config.yaml
n_layer: 8
d_model: 448
n_experts: 96
experts_per_token: 4
d_expert: 64
d_shared_expert: 0
activation: "swiglu"
moe_layers: [2, 3, 4, 5, 6, 7]
router_score: "sigmoid"
normalize_top_k: true
routed_scale: 1.0
balance_loss: 0.0175
balance_bias: false
router_logit_norm: 2.0
init_std_router: 0.0151
lr_router: 0.000899
vocab_size: 16384
norm: "rmsnorm"
norm_eps: 1e-05
tie_embeddings: true
optimizer: "muon"
lr: 0.00373
beta1: 0.95
batch_tokens: [32768, 65536, 98304]
seq_len: 1024
train_tokens: 319300000
steps: 5453
dataset: "wikipedia_en"
Below are experts of layer 5 (counted from 0) of a mixture-of-experts language model. Rows are named gate (a neuron's input weights, with its number), up (a neuron's input weights, with its number), down (a neuron's output weights, with its number) and show model dimensions 192-255. Each number is 200 + 30 x the weight over its row's rms, rounded and kept within 0 to 999.
Before each expert's rows: a language model's description of what the expert responds to; "mostly gets" lists some tokens that are sent to it at least half of the time. This comes from a sample of Wikipedia text that the model never trained on.

# expert 44
It responds to: Word-final Germanic pieces
mostly gets: "y", "zy", "ophy", " Anders", " Ly", "kins"
gate0,134,218,187,160,255,229,153,224,151,216,201,194,197,222,178,179,175,194,163,197,175,182,242,210,180,237,205,186,235,276,217,195,194,169,233,227,204,245,161,187,202,237,184,240,175,209,211,193,189,259,231,179,211,161,213,196,190,190,214,232,171,204,241,201
up0,175,217,193,198,212,212,184,216,219,131,220,233,198,165,194,251,163,267,150,164,265,188,189,204,206,145,215,162,187,211,160,193,202,230,173,222,193,169,187,178,184,274,227,162,206,144,185,157,196,241,200,224,197,268,175,187,200,246,204,221,203,201,212,168
down0,186,207,127,188,147,192,165,191,226,235,230,212,176,206,204,194,243,205,170,180,170,235,206,215,250,178,216,156,179,175,237,174,231,204,200,198,191,203,184,206,260,175,210,193,226,179,287,203,186,174,236,175,185,188,177,193,207,180,242,186,194,209,225,229
gate1,238,233,167,216,206,163,180,234,158,212,240,171,219,215,189,220,204,242,181,218,198,210,178,228,197,194,228,226,253,231,164,190,195,179,210,199,191,245,162,190,220,168,200,160,190,206,167,192,208,141,191,226,221,172,165,208,215,231,171,258,219,192,210,157
up1,230,169,176,197,217,184,194,196,212,201,195,199,157,264,167,213,221,182,136,197,235,226,199,176,188,219,213,185,169,216,230,192,194,178,153,170,157,185,248,202,167,214,184,270,249,202,230,179,247,227,149,198,201,180,270,210,173,155,262,163,175,195,188,189
down1,184,206,199,226,212,151,203,202,217,173,199,191,238,247,212,157,191,177,159,136,240,176,216,238,190,166,201,176,158,200,243,199,203,221,177,205,204,241,168,217,208,162,213,173,213,205,183,223,239,253,230,219,253,226,219,198,194,188,163,226,209,213,184,196
gate2,162,223,187,189,247,198,198,193,245,172,235,182,207,209,211,184,186,208,193,206,149,162,174,220,185,185,199,258,190,178,251,197,179,153,180,225,163,205,193,229,238,194,150,180,163,191,238,207,211,174,188,210,157,201,172,214,192,189,134,194,222,164,286,188
up2,187,207,200,186,159,156,206,187,161,208,246,211,216,209,137,169,176,206,193,171,247,162,229,207,195,238,206,221,140,181,181,223,196,186,193,192,169,190,170,225,219,180,217,187,188,221,235,214,157,178,191,229,156,177,173,178,132,209,201,266,201,216,198,193
down2,176,191,181,236,247,231,185,158,194,260,229,213,201,192,191,208,198,195,223,229,156,177,214,232,190,175,227,156,217,222,178,182,188,197,169,207,242,220,183,203,237,170,232,168,186,209,206,258,210,195,200,227,140,168,187,217,238,215,213,194,185,215,198,254
gate3,174,222,253,199,200,230,161,263,245,205,141,204,191,221,205,151,196,221,230,164,177,231,199,205,155,212,174,126,171,201,235,197,195,226,197,189,171,235,111,234,140,226,223,211,180,166,196,210,143,179,213,163,219,198,168,184,213,245,179,176,213,226,199,153
up3,215,237,217,209,171,229,243,169,236,138,200,232,196,223,181,186,192,240,228,182,170,187,165,218,216,199,162,198,181,220,219,187,191,157,190,181,183,193,194,204,167,216,220,183,167,203,181,182,240,214,235,198,190,164,192,195,211,228,205,260,243,175,190,205
down3,255,178,216,215,202,188,195,124,174,176,218,200,224,164,226,182,213,185,191,277,199,183,232,226,211,158,222,245,120,218,185,247,205,196,143,186,195,191,170,206,219,166,181,184,156,212,157,173,147,244,248,162,225,170,239,230,158,198,166,175,208,160,174,203
gate4,215,242,211,212,220,224,263,219,217,204,253,188,209,257,164,203,207,264,182,190,185,235,207,211,162,187,239,162,198,174,238,183,184,207,245,161,192,219,162,198,223,192,195,195,209,208,160,170,217,173,209,195,137,217,209,227,235,199,174,182,190,215,226,179
up4,195,221,256,166,247,198,188,211,221,205,175,197,212,208,222,156,220,202,199,213,167,231,230,207,191,210,225,154,201,200,215,199,200,228,147,216,186,166,223,178,202,174,196,178,200,211,192,209,191,250,209,224,203,167,197,169,222,216,211,249,197,199,190,191
down4,207,222,158,200,319,180,176,189,170,205,189,212,200,208,169,207,200,174,183,178,177,183,149,206,204,180,192,223,186,178,222,212,205,183,241,173,174,205,175,223,184,273,232,190,128,170,214,172,168,198,181,212,206,186,206,211,255,191,185,241,154,225,189,179
gate5,164,207,236,122,212,207,154,279,240,208,224,161,194,187,222,223,177,217,207,195,191,130,205,173,184,196,172,194,204,200,198,197,198,206,176,237,160,228,142,211,200,187,204,185,210,202,225,201,210,171,171,164,159,234,135,226,217,161,202,229,190,201,241,231
up5,171,192,193,197,210,192,190,204,185,239,198,187,193,178,193,219,200,199,217,202,242,182,177,187,201,254,149,214,227,166,122,202,199,183,166,192,161,161,164,183,194,233,175,190,174,200,160,207,237,201,229,168,219,182,184,212,160,175,189,229,230,189,281,225
down5,175,228,166,254,192,216,208,226,190,162,201,206,203,148,197,172,214,217,193,176,198,235,187,246,182,179,211,142,203,236,229,184,191,195,193,190,226,198,235,204,171,176,206,180,261,188,199,195,216,192,231,215,202,196,194,182,248,220,195,227,171,161,229,222
gate6,178,244,185,240,267,276,180,240,197,189,250,185,201,187,185,204,218,227,263,187,197,199,260,203,161,199,178,206,136,212,203,197,188,194,162,222,186,179,176,213,212,167,181,199,221,210,214,217,184,181,198,225,194,215,189,237,287,174,191,193,198,150,190,174
up6,208,211,206,209,174,205,157,212,211,244,201,211,207,165,256,129,219,178,165,257,234,183,221,155,177,189,162,212,285,164,234,186,195,218,228,175,187,170,234,246,226,186,219,220,208,150,239,212,162,238,207,243,181,192,193,172,216,188,186,177,245,191,273,202
down6,175,242,196,182,228,127,149,219,213,164,179,198,207,236,243,243,195,220,181,258,244,184,172,214,198,170,149,221,202,199,218,199,174,117,188,215,189,197,237,216,252,233,216,232,153,192,207,193,174,174,235,206,220,181,213,184,191,136,158,186,185,202,222,278
gate7,208,223,225,163,214,244,251,109,228,206,242,139,170,169,208,83,135,176,187,195,167,192,208,221,173,200,169,219,211,242,164,183,175,132,166,240,216,210,177,259,214,154,198,192,178,243,208,219,136,150,190,189,197,262,208,223,185,187,273,161,183,196,197,183
up7,243,124,228,199,166,186,198,237,212,199,206,187,250,213,212,156,193,174,207,253,165,143,247,212,203,160,184,165,228,229,171,237,194,206,196,199,167,189,228,161,183,152,192,171,247,208,271,187,202,201,179,225,186,194,170,195,264,225,213,208,185,204,196,219
down7,235,159,162,217,193,140,198,190,260,253,184,224,219,176,193,187,192,80,220,202,213,216,189,193,238,212,255,231,186,204,238,264,200,192,170,235,210,147,172,228,210,212,259,241,119,209,214,234,198,175,194,214,203,242,252,180,212,150,220,212,233,192,192,228
gate8,265,236,172,271,203,219,209,231,218,237,189,178,186,197,210,225,184,182,197,191,172,195,153,259,180,189,211,240,188,149,218,194,211,210,174,259,234,241,159,223,200,214,209,262,178,190,189,205,241,143,142,227,164,185,205,212,210,190,237,195,168,200,196,239
up8,197,171,184,182,199,175,241,198,188,137,195,193,175,205,174,195,159,214,182,249,227,208,162,233,192,236,163,222,198,237,198,184,216,226,183,179,189,249,160,212,173,182,226,174,234,215,198,165,244,149,206,230,252,204,192,243,212,164,231,185,204,206,160,187
down8,186,220,199,153,242,218,171,212,242,224,198,188,205,164,172,197,244,243,195,166,141,204,222,196,183,146,224,208,209,225,167,218,194,217,254,220,178,201,204,229,170,221,176,177,177,177,167,212,207,186,205,203,196,185,195,180,243,209,184,229,197,180,237,206
gate9,250,221,202,209,233,226,181,153,137,175,208,187,221,177,187,195,176,230,233,156,214,211,224,240,187,195,170,217,270,211,200,193,203,208,196,235,194,242,207,211,217,159,211,194,192,146,180,180,244,180,217,178,208,196,188,217,244,158,177,212,210,200,192,168
up9,254,223,199,162,154,209,274,186,225,246,220,200,193,161,193,150,194,210,181,163,168,165,201,175,181,203,152,167,189,210,137,179,209,203,246,186,216,242,195,191,189,185,147,216,197,178,231,225,227,171,190,208,226,197,199,190,184,205,194,187,168,201,206,230
down9,167,201,219,185,239,255,239,233,211,196,175,201,202,169,181,206,256,211,223,173,185,232,295,226,221,258,214,158,226,252,214,145,218,218,144,182,208,180,176,182,174,167,121,187,199,203,215,193,210,210,223,201,177,133,157,189,180,153,195,190,222,242,181,153
gate10,165,197,232,205,237,178,183,209,202,219,158,163,189,173,126,211,199,204,159,233,237,179,204,238,171,215,194,166,183,190,219,191,197,209,203,215,211,211,189,218,181,207,219,217,220,210,187,261,208,260,208,201,160,176,162,198,298,255,209,203,170,248,192,199
up10,248,175,194,162,238,211,194,238,227,202,187,217,194,221,207,183,220,208,241,210,185,196,193,208,199,213,160,229,200,152,166,188,201,193,210,243,180,124,202,195,179,221,260,200,204,228,262,249,177,222,191,197,160,237,226,159,242,236,230,224,170,147,225,215
down10,196,173,219,204,171,212,181,223,154,222,249,213,209,202,221,181,207,181,197,160,167,175,180,210,200,205,194,183,202,234,195,242,203,232,192,204,198,189,195,222,166,134,238,187,259,228,191,203,196,186,190,172,182,256,194,215,187,142,236,153,208,211,187,236
gate11,226,193,194,185,208,175,175,190,216,210,241,222,193,205,245,271,189,190,191,197,144,185,226,192,152,203,185,219,137,234,247,198,190,195,226,181,175,274,184,199,163,213,238,208,129,218,221,196,196,170,163,200,216,246,184,252,186,165,215,261,230,204,212,189
up11,219,214,208,191,224,196,217,199,188,219,196,232,145,191,200,207,266,186,128,194,173,185,249,184,195,199,200,177,212,187,200,185,197,238,225,166,195,215,214,224,237,234,163,160,250,181,140,187,192,177,211,158,194,188,170,178,223,209,170,166,209,219,212,198
down11,231,253,218,189,247,219,188,182,217,202,170,204,224,156,207,193,215,189,197,183,251,198,170,212,190,160,174,225,246,202,178,176,203,231,157,222,159,228,176,208,205,257,245,205,204,183,176,164,228,176,192,203,170,178,187,224,194,227,186,191,231,180,246,200
gate12,236,190,198,168,182,211,143,175,217,218,225,244,187,207,226,183,201,238,202,204,175,165,247,228,156,180,153,183,182,204,208,198,203,230,210,222,181,213,178,272,220,232,160,213,157,165,281,179,193,137,180,130,226,162,162,176,174,192,197,193,171,203,259,241
up12,214,218,195,203,220,275,169,218,220,211,250,177,216,223,258,182,173,186,246,199,215,170,248,189,224,167,192,201,203,226,216,200,200,231,160,192,221,211,191,181,237,218,216,248,197,165,214,183,157,216,187,114,183,256,139,189,182,186,249,237,214,173,193,232
down12,243,204,205,167,231,183,240,213,185,225,220,183,203,177,210,198,194,170,190,260,231,193,198,206,205,249,177,212,157,181,224,207,211,248,218,205,222,211,210,170,238,194,173,232,233,220,148,179,154,204,225,178,199,191,197,213,197,184,218,168,231,189,181,207
gate13,223,194,219,204,189,195,171,230,225,183,207,187,191,204,193,184,205,194,185,178,164,176,184,188,176,202,186,255,220,225,225,193,179,213,204,187,184,194,182,215,202,202,248,191,212,210,195,176,226,179,222,213,285,217,221,219,187,179,155,232,156,188,223,195
up13,181,210,181,196,218,198,166,163,160,219,223,187,194,222,138,201,173,231,197,197,185,221,250,180,197,213,200,229,282,195,197,221,197,188,152,230,238,179,227,187,218,200,226,208,207,216,147,198,151,199,199,251,191,206,226,208,215,235,193,228,203,183,208,199
down13,226,219,214,202,238,188,194,127,189,219,174,124,217,244,226,210,195,213,221,180,179,190,237,195,183,136,213,185,221,185,159,198,203,177,224,224,107,230,248,189,183,165,176,185,182,217,249,212,121,187,200,192,212,197,198,210,183,238,220,232,241,168,188,172
gate14,202,171,231,210,246,219,195,181,169,168,179,193,206,242,163,154,172,229,200,226,173,189,156,202,157,221,179,201,204,217,198,198,204,188,206,221,166,219,224,214,216,194,184,234,249,210,184,200,205,136,247,142,168,170,193,210,220,163,186,170,170,195,183,179
up14,200,258,254,217,247,138,206,177,199,150,231,173,168,190,207,195,206,164,236,252,199,197,190,191,219,208,236,195,196,186,201,177,202,229,191,217,238,232,215,227,227,171,247,177,226,250,242,288,214,215,230,179,228,202,188,171,183,243,221,220,162,200,178,202
down14,222,259,231,173,187,224,157,224,176,215,182,179,216,197,201,225,225,197,193,247,176,203,194,213,207,242,232,240,179,228,231,233,230,284,153,226,246,205,278,176,243,224,238,221,224,172,175,184,228,159,193,198,168,160,223,218,181,236,198,202,254,170,177,214
gate15,197,233,171,207,242,195,306,205,216,197,180,206,169,210,166,168,201,199,197,200,174,215,148,189,160,203,213,174,188,190,183,189,196,169,221,213,175,202,170,228,208,232,233,170,183,233,131,220,202,161,214,277,241,217,209,194,211,201,185,230,173,211,155,185
up15,214,162,245,201,214,217,210,215,209,190,221,179,193,184,234,220,203,201,169,163,232,153,224,215,194,254,214,234,228,172,159,202,201,185,167,117,147,169,227,179,244,220,196,217,207,242,252,179,176,148,200,166,204,221,192,203,209,224,235,197,222,179,186,221
down15,174,128,229,220,275,174,255,222,227,258,158,206,217,179,230,217,236,222,199,213,180,226,171,140,208,191,179,216,223,150,209,215,217,217,185,200,155,264,169,202,186,159,237,211,204,238,230,213,168,220,156,254,207,213,207,255,189,165,198,191,233,206,193,206